python train.py --num_hidden_layers=8 --hidden_size=512 --n_experts=80 --experts_per_token=8 --d_expert=64 --d_shared_expert=0 --hidden_act="squared_relu" --moe_layers=[0, 1, 2, 3, 4, 5, 6, 7] --router_score="softmax" --normalize_top_k=false --routed_scale=1.0 --balance_loss=0.017 --balance_bias=false --init_std_router=0.0171 --lr_router=0.00069 --num_attention_heads=4 --num_key_value_heads=4 --head_dim=128 --vocab_size=16384 --norm="layernorm" --norm_place="pre" --norm_eps=1e-05 --positions="rope" --rope_theta=3050.0 --rope_fraction=0.5 --qk_norm=true --attn_scale=0.0884 --tie_word_embeddings=false --parallel_block=false --init="normal" --init_std_qkv=0.0157 --init_std_o=0.0 --init_std_up=0.0157 --init_std_down=0.0 --optimizer="soap_variant" --learning_rate=0.00467 --beta1=0.95 --beta2=0.99 --weight_decay=0.032 --lr_head=0.00498 --max_grad_norm=2.0 --warmup_steps=50 --schedule="wsd" --decay_fraction=1.0 --decay_shape="linear" --final_lr_fraction=0.0 --batch_tokens=65536 --max_seq_len=384 --doc_mask=true --train_tokens=402700000 --max_steps=6145 --dataset="wikipedia_en"
Below are experts of layer 4 (counted from 0) of a mixture-of-experts language model. Rows are named router (the router's row for the expert), up (a neuron's input weights, with its number), down (a neuron's output weights, with its number) and show model dimensions 256-319. Each number is 200 + 20 x the weight over its row's rms, rounded and kept within 0 to 999.
Before each expert's rows: "mostly gets" lists some tokens that are sent to it at least half of the time; "raises" lists some tokens whose logits its average output raises strongly, later layers aside. This comes from a sample of Wikipedia text that the model never trained on.

# expert 37
mostly gets: "cl", " col", " Em", "fl", " int", " McC"
raises: "ens", "i", "os", "ie"
router,240,182,218,191,203,195,209,231,229,219,176,197,193,225,179,233,215,182,214,193,213,191,196,204,220,198,189,187,206,225,219,198,187,218,201,174,196,211,213,181,242,211,189,190,184,216,182,186,248,222,188,182,201,225,182,187,215,232,218,159,193,218,199,187
up3,224,180,218,227,233,243,178,214,217,224,194,200,191,206,205,172,206,189,207,170,146,197,201,217,191,224,230,210,185,200,226,255,223,197,201,177,209,230,201,224,228,198,166,178,212,217,221,205,202,184,211,199,186,234,190,186,216,207,203,188,194,182,194,219
down3,199,178,198,194,209,253,157,235,211,223,169,173,205,253,236,228,191,213,194,200,200,176,200,201,196,186,189,180,190,211,232,246,207,207,221,201,194,215,209,238,208,208,194,229,210,188,176,174,231,205,245,186,195,211,226,193,213,220,205,215,180,186,188,192
up4,206,159,190,220,154,212,170,201,194,186,188,214,209,213,182,180,195,206,193,190,204,225,237,227,204,185,171,175,188,182,193,214,227,226,209,189,225,182,237,214,179,188,195,236,209,188,215,225,226,171,194,213,161,186,210,219,205,189,197,186,167,226,217,177
down4,211,199,204,197,188,187,187,236,169,158,189,216,197,242,160,193,222,219,204,210,171,196,191,200,184,147,209,213,202,193,226,183,199,213,178,216,225,159,202,196,176,228,221,208,212,198,203,207,197,225,162,197,188,208,216,200,227,187,239,171,192,163,202,220
up5,218,211,194,204,244,193,204,231,221,209,194,178,198,219,177,194,207,196,160,195,187,195,179,200,211,187,216,201,195,186,184,195,163,209,222,230,208,213,179,210,211,189,150,200,201,166,185,187,210,222,176,189,199,209,180,204,187,207,183,192,198,187,253,177
down5,223,218,226,216,212,220,175,197,226,197,178,226,208,194,217,228,226,154,206,213,186,224,206,192,177,192,203,160,195,220,204,180,166,214,208,175,190,222,195,178,200,195,198,213,201,213,198,229,208,198,196,172,156,230,183,190,216,178,212,198,195,215,186,202
up6,180,198,201,241,193,190,162,236,198,194,186,202,200,195,212,210,186,216,207,207,187,183,198,183,210,193,190,236,216,192,198,239,250,203,219,205,197,230,234,238,216,174,250,224,201,182,201,165,183,183,201,160,240,237,187,220,156,209,187,204,174,224,192,157
down6,194,185,211,235,219,183,213,189,188,212,166,184,223,227,182,181,198,229,218,219,176,170,202,205,218,222,218,166,159,200,195,244,195,204,204,183,210,225,196,228,184,231,189,217,202,203,206,179,173,192,236,169,247,158,207,197,170,167,208,186,226,199,246,184
up7,229,199,200,207,213,187,205,212,174,190,181,216,185,210,176,224,207,211,144,203,195,199,191,160,149,220,198,184,216,188,202,218,182,194,215,201,193,197,221,200,216,220,182,211,224,191,203,192,218,217,203,184,230,195,206,186,191,174,208,198,227,160,199,171
down7,181,179,216,193,232,185,213,179,191,254,227,187,188,216,180,211,211,208,206,196,186,198,195,195,232,184,195,190,210,169,174,201,205,205,196,212,221,194,225,187,200,227,195,201,185,192,209,199,192,220,186,173,204,159,214,194,231,188,206,194,204,185,193,156
up8,211,189,191,213,199,208,163,199,221,176,202,226,223,199,216,155,169,241,213,192,212,220,236,172,184,199,222,235,218,208,239,230,216,185,177,217,208,220,221,185,192,190,169,183,192,184,180,201,182,251,219,182,180,213,219,190,221,194,229,192,222,211,227,186
down8,203,194,183,187,211,176,210,187,166,202,205,211,191,279,209,161,212,220,199,209,219,192,186,211,202,214,188,210,193,208,225,191,195,189,192,231,199,164,226,220,184,226,178,237,185,217,199,163,220,192,168,163,217,178,188,192,158,220,226,219,201,220,170,161
up9,179,184,219,195,197,200,176,207,218,223,196,209,202,186,185,215,205,226,170,188,186,187,246,235,201,222,206,193,202,197,231,181,215,193,176,205,218,209,217,214,188,193,230,156,205,215,174,189,151,166,189,203,184,204,191,217,198,157,246,187,228,215,230,178
down9,190,196,194,166,211,200,175,202,204,233,184,211,190,203,192,218,203,227,160,189,167,172,211,194,192,204,207,195,196,239,194,194,201,173,190,221,185,197,204,227,190,184,207,176,194,241,204,214,153,229,200,199,205,200,173,191,191,158,188,198,193,229,212,178
up10,197,208,179,199,202,217,234,216,212,154,199,207,220,175,208,194,196,211,226,170,191,206,175,199,208,195,224,185,224,199,177,204,213,213,216,141,228,200,198,184,218,209,197,161,193,210,173,215,199,175,206,218,189,223,164,210,187,219,187,199,204,238,203,184
down10,190,189,185,196,201,192,211,181,204,200,218,214,181,297,220,201,191,176,180,183,183,231,254,214,220,224,227,207,218,189,208,233,182,180,208,186,205,218,212,165,238,225,198,139,186,228,205,206,187,210,209,187,178,211,191,205,239,235,176,211,194,228,188,199
up11,212,206,211,221,180,207,188,216,222,168,194,169,204,186,180,220,224,224,192,201,216,224,204,187,215,205,172,221,218,211,197,180,205,183,178,184,240,203,183,201,203,252,163,218,200,217,214,145,211,163,193,202,175,162,191,202,211,180,215,226,216,208,195,179
down11,161,205,167,209,183,205,162,202,216,162,199,211,185,250,194,230,217,203,224,196,235,201,188,165,193,174,194,217,177,206,243,206,184,205,231,190,191,219,188,222,203,207,178,215,201,216,212,178,221,191,242,217,190,199,197,175,211,179,239,197,210,210,182,194
up12,230,233,183,193,205,200,180,167,216,180,159,196,234,167,191,194,196,206,206,222,193,208,206,179,201,198,192,202,193,195,166,198,175,197,237,198,203,199,184,237,205,204,184,219,213,175,228,187,200,169,220,184,224,213,214,189,229,205,219,167,202,172,193,240
down12,210,169,190,174,248,197,210,167,204,201,209,188,211,164,192,219,195,184,205,193,214,225,206,195,169,217,202,202,169,205,184,214,205,212,209,220,190,234,214,197,197,219,202,196,178,186,232,173,216,187,171,179,200,193,257,220,212,232,193,210,186,225,172,233
up13,213,198,172,207,185,220,209,233,212,190,196,200,175,200,198,196,177,228,204,185,197,207,244,215,226,220,185,182,207,193,212,213,215,197,194,211,215,218,172,191,177,194,188,206,195,202,210,214,189,180,191,218,226,196,171,227,208,214,198,209,222,208,195,205
down13,213,198,192,231,190,210,199,194,196,202,200,194,187,214,159,201,195,207,233,245,203,193,227,197,263,199,181,182,182,200,235,210,218,213,195,239,190,213,181,166,156,181,208,227,214,199,211,173,246,204,196,197,222,200,190,210,203,171,169,184,215,165,154,220
up14,160,195,226,186,225,194,223,225,180,202,210,241,203,201,203,199,215,193,214,200,203,182,199,179,237,207,184,211,207,218,196,219,217,264,259,216,223,201,171,223,225,251,224,217,220,209,228,219,217,186,191,227,201,181,176,171,224,205,221,208,183,181,180,185
down14,180,187,203,169,205,177,214,203,203,208,167,204,190,168,198,188,178,207,198,194,181,210,197,216,177,219,186,190,224,265,263,249,244,196,201,189,187,199,182,167,142,216,191,248,239,206,204,188,197,170,201,208,214,198,221,209,189,219,188,191,192,174,200,215
up15,203,214,181,221,165,185,198,198,200,190,234,183,191,193,216,192,189,206,240,212,170,183,192,203,192,191,178,213,203,186,165,248,205,203,167,223,167,192,164,231,220,210,193,210,153,174,199,211,221,217,176,225,198,198,211,193,212,256,181,189,219,200,209,172
down15,170,203,185,228,203,192,203,223,168,204,212,201,169,216,208,187,192,219,211,219,226,201,212,167,214,229,196,206,175,207,195,221,220,214,205,195,155,213,223,214,225,202,216,206,175,199,220,185,226,207,213,165,234,202,196,223,177,200,185,204,218,201,191,209
up16,204,196,197,218,158,217,214,170,204,206,177,203,204,195,197,199,211,221,180,159,191,220,150,200,229,196,179,248,203,170,174,203,190,204,195,190,195,193,181,203,170,166,194,190,193,188,199,165,232,222,206,225,205,207,176,211,216,173,219,182,193,213,207,150
down16,196,186,183,237,199,182,189,189,209,214,202,214,191,178,200,203,211,199,191,152,204,204,194,216,214,245,207,230,233,197,189,214,186,202,209,190,213,218,234,205,182,213,197,193,191,213,219,187,197,203,210,200,210,201,187,224,267,197,171,222,180,212,175,186
up17,213,187,216,201,206,207,183,191,208,211,209,211,197,193,169,213,205,197,187,195,180,210,203,198,222,228,176,164,202,203,189,206,212,257,193,172,240,206,176,190,217,235,212,193,235,192,183,186,218,234,168,218,192,179,149,207,182,188,200,150,201,216,188,198
down17,203,187,240,220,221,213,190,201,220,221,193,221,206,220,218,221,187,205,203,191,186,188,235,228,228,163,184,183,212,216,199,204,166,212,188,215,191,211,196,207,230,200,227,200,188,191,187,195,202,229,179,184,206,202,209,188,163,164,176,200,170,217,214,196
up18,208,199,236,228,207,201,179,189,234,194,176,151,195,196,199,187,177,192,200,205,192,223,198,171,145,219,188,173,203,216,199,198,240,210,189,189,188,194,192,189,207,190,177,222,208,191,177,175,212,190,199,211,179,188,201,213,180,203,210,184,180,195,205,208
down18,238,172,229,232,234,230,170,197,216,190,229,223,184,196,227,171,222,244,171,204,197,206,180,229,207,203,190,188,198,222,206,226,180,166,159,188,190,194,202,226,181,208,158,225,187,202,202,190,191,208,209,181,218,166,217,204,202,218,187,187,201,183,217,210

# expert 22
mostly gets: "ator", "oot", "ick", "ipp", "row", "hold"
raises: "ed", " and", ","
router,198,198,196,202,207,213,186,185,215,210,199,195,178,205,174,194,233,216,209,203,156,202,233,233,182,199,193,190,187,183,226,198,202,172,193,201,180,183,179,199,177,204,199,161,189,199,208,210,235,210,187,189,181,197,199,209,197,184,203,170,183,194,190,227
up3,196,248,199,211,153,176,164,184,221,217,214,203,223,206,226,183,197,230,183,180,215,197,207,195,181,215,213,173,193,161,207,187,204,161,214,198,187,230,213,213,184,215,171,199,247,186,245,196,213,190,211,204,216,242,213,188,189,222,185,189,236,213,189,224
down3,189,217,202,200,164,230,210,162,228,200,236,230,229,165,206,193,211,214,189,196,205,242,192,176,190,209,178,182,186,207,193,185,200,209,171,188,194,237,229,208,224,182,206,194,223,187,225,224,206,201,227,180,206,197,190,185,200,198,215,220,223,195,206,200
up4,214,190,204,206,190,200,209,180,238,211,212,183,217,188,153,220,181,198,181,173,207,176,203,207,223,222,154,193,187,177,155,231,202,201,211,224,213,178,221,228,210,179,202,187,210,176,188,185,226,173,160,175,182,226,177,188,210,188,183,211,182,191,198,223
down4,245,147,202,210,182,191,184,195,160,182,218,199,198,239,200,203,198,216,178,224,203,213,195,205,213,211,224,197,199,209,237,173,199,178,234,256,224,200,202,223,192,201,217,198,208,171,185,199,207,211,194,183,190,205,145,212,213,208,182,220,234,183,212,190
up5,173,203,177,232,226,192,232,217,204,266,208,216,197,186,218,193,205,195,208,149,198,180,231,213,218,223,216,197,213,233,202,159,193,206,196,208,193,181,203,226,190,196,210,158,229,159,232,215,206,199,207,188,192,191,185,215,164,198,225,227,167,190,192,211
down5,197,225,188,186,192,203,172,210,209,216,181,202,206,171,201,179,174,222,201,190,204,187,213,184,187,166,215,227,218,210,216,204,243,191,215,195,234,196,192,218,194,239,169,167,206,226,227,152,204,211,198,182,175,205,178,187,183,190,216,173,182,190,186,205
up6,201,204,184,214,193,212,197,176,207,193,197,182,190,177,205,171,159,211,214,190,188,208,207,185,204,204,191,207,187,207,212,181,220,179,169,206,187,184,190,183,154,210,158,198,201,191,198,180,201,190,196,230,204,194,195,211,187,232,206,189,206,199,204,133
down6,204,205,217,172,203,228,203,175,191,223,197,228,186,177,188,222,222,197,178,196,194,233,190,209,175,228,202,201,227,200,179,183,217,242,180,193,225,243,222,190,179,200,201,188,178,174,204,245,199,238,207,202,206,174,277,232,172,180,216,227,182,203,179,210
up7,206,196,208,219,207,195,190,222,223,198,178,224,203,198,189,201,225,183,214,173,221,178,186,243,203,201,195,230,211,224,212,205,210,206,226,165,208,179,253,204,219,194,200,192,222,226,203,207,221,188,224,205,207,208,207,202,210,219,193,203,230,187,198,191
down7,259,205,208,208,187,173,210,208,227,186,205,238,198,229,172,207,260,228,185,158,180,195,212,185,221,215,197,203,189,218,198,212,177,220,222,185,198,181,188,205,225,197,207,201,224,219,231,185,178,201,155,186,194,237,181,203,216,231,180,182,175,218,225,184
up8,185,222,213,217,180,200,183,235,203,190,190,196,214,194,191,177,245,213,218,190,201,181,214,193,215,175,175,209,208,196,237,204,198,167,174,196,174,203,218,192,198,213,181,200,182,218,198,174,200,247,204,165,179,180,215,221,214,169,199,174,184,209,177,200
down8,197,198,182,173,198,172,212,188,214,184,182,229,173,206,182,192,217,215,177,162,245,203,205,183,207,219,178,221,198,182,223,216,162,187,218,161,198,207,224,193,207,203,194,218,228,202,238,234,194,235,197,166,218,204,215,200,228,196,202,183,217,229,191,225
up9,222,182,190,209,215,194,199,223,175,197,200,184,190,230,219,216,200,187,185,146,239,213,217,166,209,177,184,220,183,201,222,224,223,231,210,194,209,184,184,190,237,187,149,179,224,202,168,179,196,190,191,221,223,176,193,194,181,149,214,206,211,217,183,219
down9,195,192,227,191,206,252,188,200,203,204,206,162,225,236,190,199,182,199,218,185,208,205,203,221,217,218,205,211,159,203,216,168,196,229,208,143,205,205,216,174,187,198,207,219,180,246,171,209,177,223,213,185,195,174,216,168,187,175,192,228,194,199,208,166
up10,189,233,190,200,229,185,195,165,225,197,214,224,208,200,200,245,246,200,167,223,165,202,221,205,204,227,214,192,210,199,218,238,226,189,205,177,212,191,210,210,217,204,194,197,200,183,233,186,232,161,210,193,204,189,175,193,196,203,225,157,170,229,185,217
down10,206,207,207,205,197,226,190,159,186,200,190,201,202,175,186,210,212,216,202,183,151,169,183,233,171,243,199,211,201,224,191,198,209,185,187,221,199,217,214,189,194,173,200,201,195,237,192,203,171,202,193,177,203,206,180,234,179,243,172,244,219,197,200,225
up11,218,205,224,236,208,229,258,226,221,171,202,186,225,237,223,195,202,207,194,170,223,210,206,237,188,200,171,188,208,221,187,171,223,212,193,217,200,208,160,227,191,213,196,202,192,225,192,199,239,171,228,254,209,221,217,176,191,194,181,184,176,207,197,224
down11,255,205,219,207,200,176,214,193,198,212,183,202,249,235,190,203,181,226,212,187,197,201,213,189,190,207,177,168,195,226,184,201,238,163,166,211,179,198,193,204,192,187,202,213,184,223,193,186,178,232,190,216,213,195,191,199,220,218,198,194,225,241,189,204
up12,186,179,198,190,181,164,185,186,205,191,214,177,217,160,170,186,236,186,206,178,192,183,189,189,199,195,205,181,223,223,210,193,197,205,168,213,201,226,213,182,203,196,187,198,217,178,171,226,206,216,182,192,163,199,218,185,225,170,203,152,221,209,194,180
down12,196,184,219,235,196,204,195,184,227,212,193,200,211,215,216,211,190,201,189,183,177,220,183,181,215,197,175,176,224,197,221,200,198,239,173,189,207,190,270,237,187,197,192,199,196,221,187,239,222,213,203,221,210,202,231,191,178,216,178,182,184,174,207,170
up13,200,218,217,244,157,173,204,235,209,202,203,181,213,209,210,191,227,165,217,183,180,195,208,222,234,215,180,196,214,208,180,221,215,191,226,192,199,183,222,199,185,181,208,185,206,178,209,209,194,197,178,168,177,235,207,226,194,237,202,235,189,206,210,210
down13,196,197,172,200,194,171,242,209,195,194,210,207,199,208,228,224,154,185,152,226,171,231,207,167,191,188,210,210,207,185,184,178,188,212,185,232,197,228,220,184,182,191,163,188,204,188,177,192,198,205,201,167,167,197,196,236,203,189,194,157,218,225,179,148
up14,196,232,184,168,215,184,187,201,183,187,181,211,226,198,242,204,180,229,212,206,181,186,203,208,213,181,194,222,237,171,199,187,202,214,200,188,211,204,226,210,186,199,191,189,186,182,180,189,234,197,187,179,194,222,198,228,175,203,217,207,194,209,201,145
down14,191,199,224,227,182,218,210,235,209,194,210,201,210,238,200,229,182,235,216,200,170,190,233,203,173,164,242,189,205,205,192,188,205,222,206,176,209,185,251,203,206,214,197,231,197,216,221,223,168,175,202,204,200,193,221,190,192,211,195,216,201,192,196,195
up15,169,207,213,186,204,212,168,189,229,188,185,197,191,184,211,188,216,199,180,191,195,210,213,241,172,220,208,225,194,207,200,221,195,206,198,215,213,195,188,214,197,185,208,197,198,202,173,209,226,193,201,217,187,161,163,216,184,155,197,171,217,183,248,212
down15,203,207,203,209,192,211,167,169,188,177,210,200,189,188,193,202,197,217,170,187,219,219,196,195,206,192,172,192,161,200,186,215,209,223,205,214,231,202,155,190,176,188,209,221,192,208,191,208,212,179,181,201,204,207,189,211,215,209,254,184,177,189,207,188
up16,194,188,206,207,216,189,205,223,179,215,201,216,199,208,209,183,201,195,215,173,189,221,185,187,184,219,201,179,219,191,240,215,199,207,201,205,213,173,172,200,209,224,177,190,198,191,186,195,210,182,199,211,206,196,185,215,202,152,197,200,154,227,227,191
down16,191,204,206,180,205,186,241,189,181,220,223,204,175,205,204,197,196,236,188,245,200,207,188,175,185,213,182,194,223,194,177,177,240,217,163,193,231,210,175,225,217,206,207,223,190,192,169,200,208,214,214,186,241,239,175,244,200,193,184,190,176,195,184,194
up17,201,239,213,242,176,181,160,211,204,189,176,205,215,194,193,194,185,192,189,197,207,211,205,202,187,186,187,181,222,164,188,196,198,201,163,224,230,229,182,148,229,185,170,165,196,226,204,203,222,160,205,177,178,233,187,212,225,225,209,198,195,225,201,232
down17,224,201,186,209,180,213,212,191,240,217,204,201,197,193,195,206,201,191,170,218,201,225,198,249,195,170,195,176,212,221,149,183,186,195,207,188,181,184,192,167,207,204,211,201,202,185,206,194,219,162,185,184,211,194,161,207,189,211,192,229,145,246,204,203
up18,186,188,183,196,182,168,222,182,203,191,213,206,208,177,209,179,169,209,193,185,160,210,206,230,199,246,232,196,234,228,246,175,214,196,188,215,207,198,211,186,178,186,168,188,207,189,176,183,202,158,200,208,205,220,200,201,170,193,183,189,221,232,179,200
down18,196,200,178,203,197,194,178,158,186,227,211,207,163,180,198,233,198,220,200,199,186,202,203,218,188,187,230,188,224,163,210,185,230,192,185,206,195,192,216,227,212,222,213,182,168,194,161,215,230,208,178,217,193,227,208,224,207,215,199,236,179,172,188,223

# expert 43
mostly gets: " (born", " born", " based", " professional", " major", " debut"
raises: "es,", " or", "es", "es."
router,214,187,179,210,223,205,192,210,204,215,213,209,196,208,190,233,228,202,201,216,167,204,218,188,175,162,204,204,197,226,178,193,205,199,222,198,177,205,234,212,208,232,203,246,204,229,169,193,229,186,189,197,220,174,178,188,192,206,231,181,192,223,202,179
up0,209,189,233,215,242,185,182,169,177,192,217,181,208,175,184,198,191,179,228,218,194,220,216,236,182,218,202,202,168,218,199,202,218,163,209,229,229,176,219,188,180,207,188,267,192,183,221,212,210,176,169,227,220,230,197,196,214,204,205,177,216,195,196,218
down0,180,219,182,225,218,208,191,170,173,206,203,255,212,202,173,212,198,206,204,173,189,164,188,197,205,188,218,196,204,172,209,226,198,181,194,194,215,168,175,193,172,192,211,212,192,235,198,195,203,192,153,231,251,237,233,199,221,211,220,197,174,231,208,220
up1,180,179,204,203,192,186,169,132,195,237,186,210,207,163,191,198,195,214,220,217,204,206,204,188,209,187,215,186,181,175,194,201,178,186,194,196,214,209,165,177,248,198,152,180,178,196,233,197,212,189,170,187,198,201,190,191,172,194,200,206,218,183,216,190
down1,191,203,246,168,217,211,204,177,180,194,189,200,191,197,242,207,181,212,181,218,213,189,168,197,229,208,197,219,180,183,188,210,199,170,222,155,196,189,227,193,267,212,174,230,221,179,197,238,182,203,188,179,198,187,202,204,211,232,190,183,221,200,167,213
up2,202,188,181,186,156,193,192,183,192,194,162,206,203,193,224,183,217,227,198,205,222,188,180,231,206,175,184,196,187,216,204,185,196,223,200,189,210,187,204,217,165,201,234,216,177,237,205,206,173,214,218,176,204,213,196,245,211,195,233,159,211,201,187,223
down2,189,199,203,176,213,205,168,221,217,211,189,221,194,195,227,243,193,247,241,181,168,202,176,195,231,199,187,200,197,212,165,180,174,205,204,217,220,195,198,186,226,198,176,247,190,219,200,192,183,215,200,194,182,204,212,237,219,222,217,171,223,208,200,204
up3,210,220,217,217,211,218,180,224,201,210,183,211,205,215,225,183,198,231,230,206,236,178,203,208,187,222,207,213,185,192,213,215,178,222,193,225,219,178,224,221,173,213,190,248,223,214,195,222,162,204,176,206,208,189,226,228,211,213,242,198,224,223,197,174
down3,219,196,185,162,202,201,201,185,192,214,243,209,206,175,181,212,189,188,175,181,156,189,190,193,188,202,201,218,199,230,180,233,206,188,195,209,219,181,219,170,200,177,176,191,203,221,209,196,180,232,217,258,189,186,208,236,203,189,245,208,236,150,221,226
up4,228,205,200,219,194,212,193,211,242,182,177,206,200,188,208,196,204,177,199,201,184,209,168,208,230,185,175,154,183,203,180,204,196,171,172,209,200,192,176,209,199,212,200,200,222,182,160,201,199,204,205,206,192,211,218,181,194,224,190,171,187,190,242,213
down4,202,175,186,212,189,239,165,214,216,208,208,188,198,222,191,233,183,202,188,220,189,174,200,201,189,194,198,166,168,173,237,209,217,161,201,195,195,190,196,221,166,200,173,204,204,211,194,231,182,209,205,211,196,212,236,183,230,200,210,205,189,199,220,220
up5,209,245,190,185,223,210,214,198,241,206,195,197,197,198,201,207,176,223,203,202,212,184,220,216,221,194,160,187,185,199,194,213,191,196,184,170,210,194,182,192,214,209,213,207,212,216,182,193,181,206,200,208,192,201,227,239,153,196,181,197,199,185,147,191
down5,219,217,187,222,186,203,188,197,167,186,187,180,182,277,194,200,190,167,200,181,237,236,162,177,191,191,196,211,208,195,200,213,234,221,192,214,205,190,154,175,186,208,164,222,192,182,207,198,175,211,200,183,194,197,210,235,216,208,181,163,204,202,228,207
up6,207,198,206,227,230,207,190,212,210,173,214,188,185,171,228,201,250,239,215,196,151,179,186,218,195,159,162,213,234,210,190,194,202,155,198,221,203,211,178,239,224,175,209,194,193,192,199,152,225,186,206,193,208,206,181,185,196,199,193,160,225,198,163,225
down6,218,186,214,216,207,228,203,232,200,188,230,187,214,183,206,209,250,189,207,221,210,199,171,198,204,221,196,211,203,174,228,195,215,213,238,198,180,210,178,268,172,181,181,202,215,190,225,184,228,187,177,188,215,193,186,205,170,178,210,152,229,188,212,188
up7,197,205,223,213,220,196,186,173,204,207,165,185,214,206,188,223,185,135,183,181,183,218,180,165,192,202,222,209,226,190,181,224,193,184,215,226,179,230,201,247,248,197,194,188,207,183,205,203,204,213,193,204,198,180,225,234,178,188,193,159,174,226,188,216
down7,199,185,232,198,204,205,193,207,196,223,182,205,204,253,177,224,173,188,160,196,149,198,197,188,223,195,232,203,204,157,190,191,164,195,204,179,190,238,199,204,240,201,217,212,184,174,207,203,219,178,220,179,195,173,193,183,186,196,205,165,193,201,210,167
up8,179,219,227,230,200,187,165,182,181,173,209,192,185,201,173,206,213,212,204,204,203,212,197,174,160,162,227,209,209,209,189,202,201,209,198,165,168,194,197,182,230,224,184,215,225,178,190,207,186,190,197,222,215,213,208,227,236,208,194,222,226,186,193,162
down8,191,183,184,192,184,175,225,226,214,221,193,189,196,191,182,180,204,204,200,202,208,205,180,240,215,193,198,203,179,174,212,169,192,228,217,187,195,197,211,191,198,206,201,226,195,223,184,242,226,199,194,220,218,189,213,226,190,207,187,221,201,224,195,170
up9,160,201,166,204,214,239,216,202,194,156,184,179,193,178,273,211,201,205,203,166,225,213,240,180,200,208,185,205,195,228,194,210,217,194,207,238,196,205,209,187,171,203,200,215,181,198,173,197,196,222,201,196,207,170,230,156,241,213,238,229,211,203,192,191
down9,190,198,218,163,170,210,190,171,219,206,189,205,194,221,206,211,195,185,195,212,180,183,199,197,226,222,210,213,166,180,179,204,211,182,168,176,175,209,193,196,210,183,175,178,195,203,218,181,225,218,222,197,206,201,184,201,214,187,205,179,211,198,216,195
up10,184,234,213,209,203,231,164,192,190,193,169,227,241,227,199,224,216,209,218,187,195,188,227,218,135,188,173,247,201,189,164,206,200,193,208,204,189,226,209,207,179,206,200,200,178,229,187,209,215,206,196,226,198,183,182,188,203,176,230,194,225,231,174,229
down10,250,192,218,214,187,191,167,227,159,194,202,190,228,227,207,234,223,223,180,227,199,216,192,229,212,201,203,187,202,163,210,175,187,194,215,209,207,177,202,177,173,177,189,192,170,198,221,158,184,218,181,214,197,182,186,187,207,214,174,221,194,226,217,212
up11,207,189,219,216,214,213,190,204,206,188,173,168,235,201,179,189,202,220,166,177,192,209,184,199,163,186,207,199,174,202,195,216,196,189,210,178,221,174,177,190,205,205,174,204,200,219,215,191,204,215,224,231,205,212,217,188,161,202,191,182,226,200,171,247
down11,194,213,201,200,165,191,190,202,212,187,183,191,161,213,192,190,221,216,156,177,204,213,214,162,188,199,216,205,192,211,231,213,195,177,197,160,196,184,172,197,221,229,227,194,184,186,188,179,214,234,206,235,194,205,215,187,228,208,196,167,226,173,172,227
up12,205,191,230,219,201,194,209,225,195,200,247,181,162,209,205,211,218,192,233,205,177,162,211,202,215,211,205,240,224,168,194,163,200,181,202,182,201,184,188,177,223,232,229,213,226,191,213,191,203,191,215,200,191,206,204,199,222,217,193,204,190,154,182,194
down12,187,162,217,226,207,156,185,215,198,200,211,185,183,208,215,192,174,187,226,201,221,174,202,196,230,203,165,206,186,192,182,209,192,200,164,168,199,196,190,195,236,242,182,202,177,246,203,216,201,225,210,217,184,190,200,205,220,195,166,236,200,202,183,135
up13,230,219,164,236,203,203,186,213,221,177,179,212,180,200,223,211,197,196,181,218,179,195,180,190,225,170,174,215,161,247,184,170,169,221,196,206,215,199,193,165,195,216,188,181,211,167,194,238,217,213,193,204,220,177,225,194,190,192,223,196,189,204,193,225
down13,199,200,204,204,226,220,195,187,187,216,224,203,232,189,216,192,203,191,198,220,200,244,248,194,199,190,181,170,211,200,237,173,217,211,226,174,193,178,170,208,198,184,204,237,194,178,195,194,146,180,213,237,172,189,189,188,199,156,192,233,159,208,203,196
up14,209,189,194,193,216,211,238,166,233,206,194,223,206,189,225,176,257,213,165,177,198,176,211,198,201,218,174,188,208,222,231,195,192,226,180,218,195,224,186,198,216,200,224,181,220,168,210,190,196,184,233,199,215,184,201,208,211,185,187,220,222,228,207,255
down14,174,218,194,186,187,197,223,192,194,213,215,197,202,224,242,176,181,195,197,183,188,168,224,207,195,201,224,175,180,235,202,197,171,193,219,188,189,199,213,213,163,180,210,202,189,197,189,186,180,205,187,196,216,217,194,211,179,173,220,188,202,207,215,228
up15,158,214,221,201,208,211,204,194,218,196,222,202,189,219,214,195,195,205,216,210,180,195,191,206,182,210,204,188,183,206,234,219,168,179,201,208,244,181,211,223,192,195,187,211,213,184,211,226,189,215,222,211,202,181,200,174,213,163,207,185,220,203,210,183
down15,211,203,225,215,205,200,161,182,224,205,188,208,170,213,196,197,199,229,187,213,194,194,204,155,208,198,200,241,165,206,214,222,199,192,249,212,192,212,198,197,192,204,157,189,215,174,215,210,182,181,180,238,189,203,163,205,221,196,206,198,230,180,213,246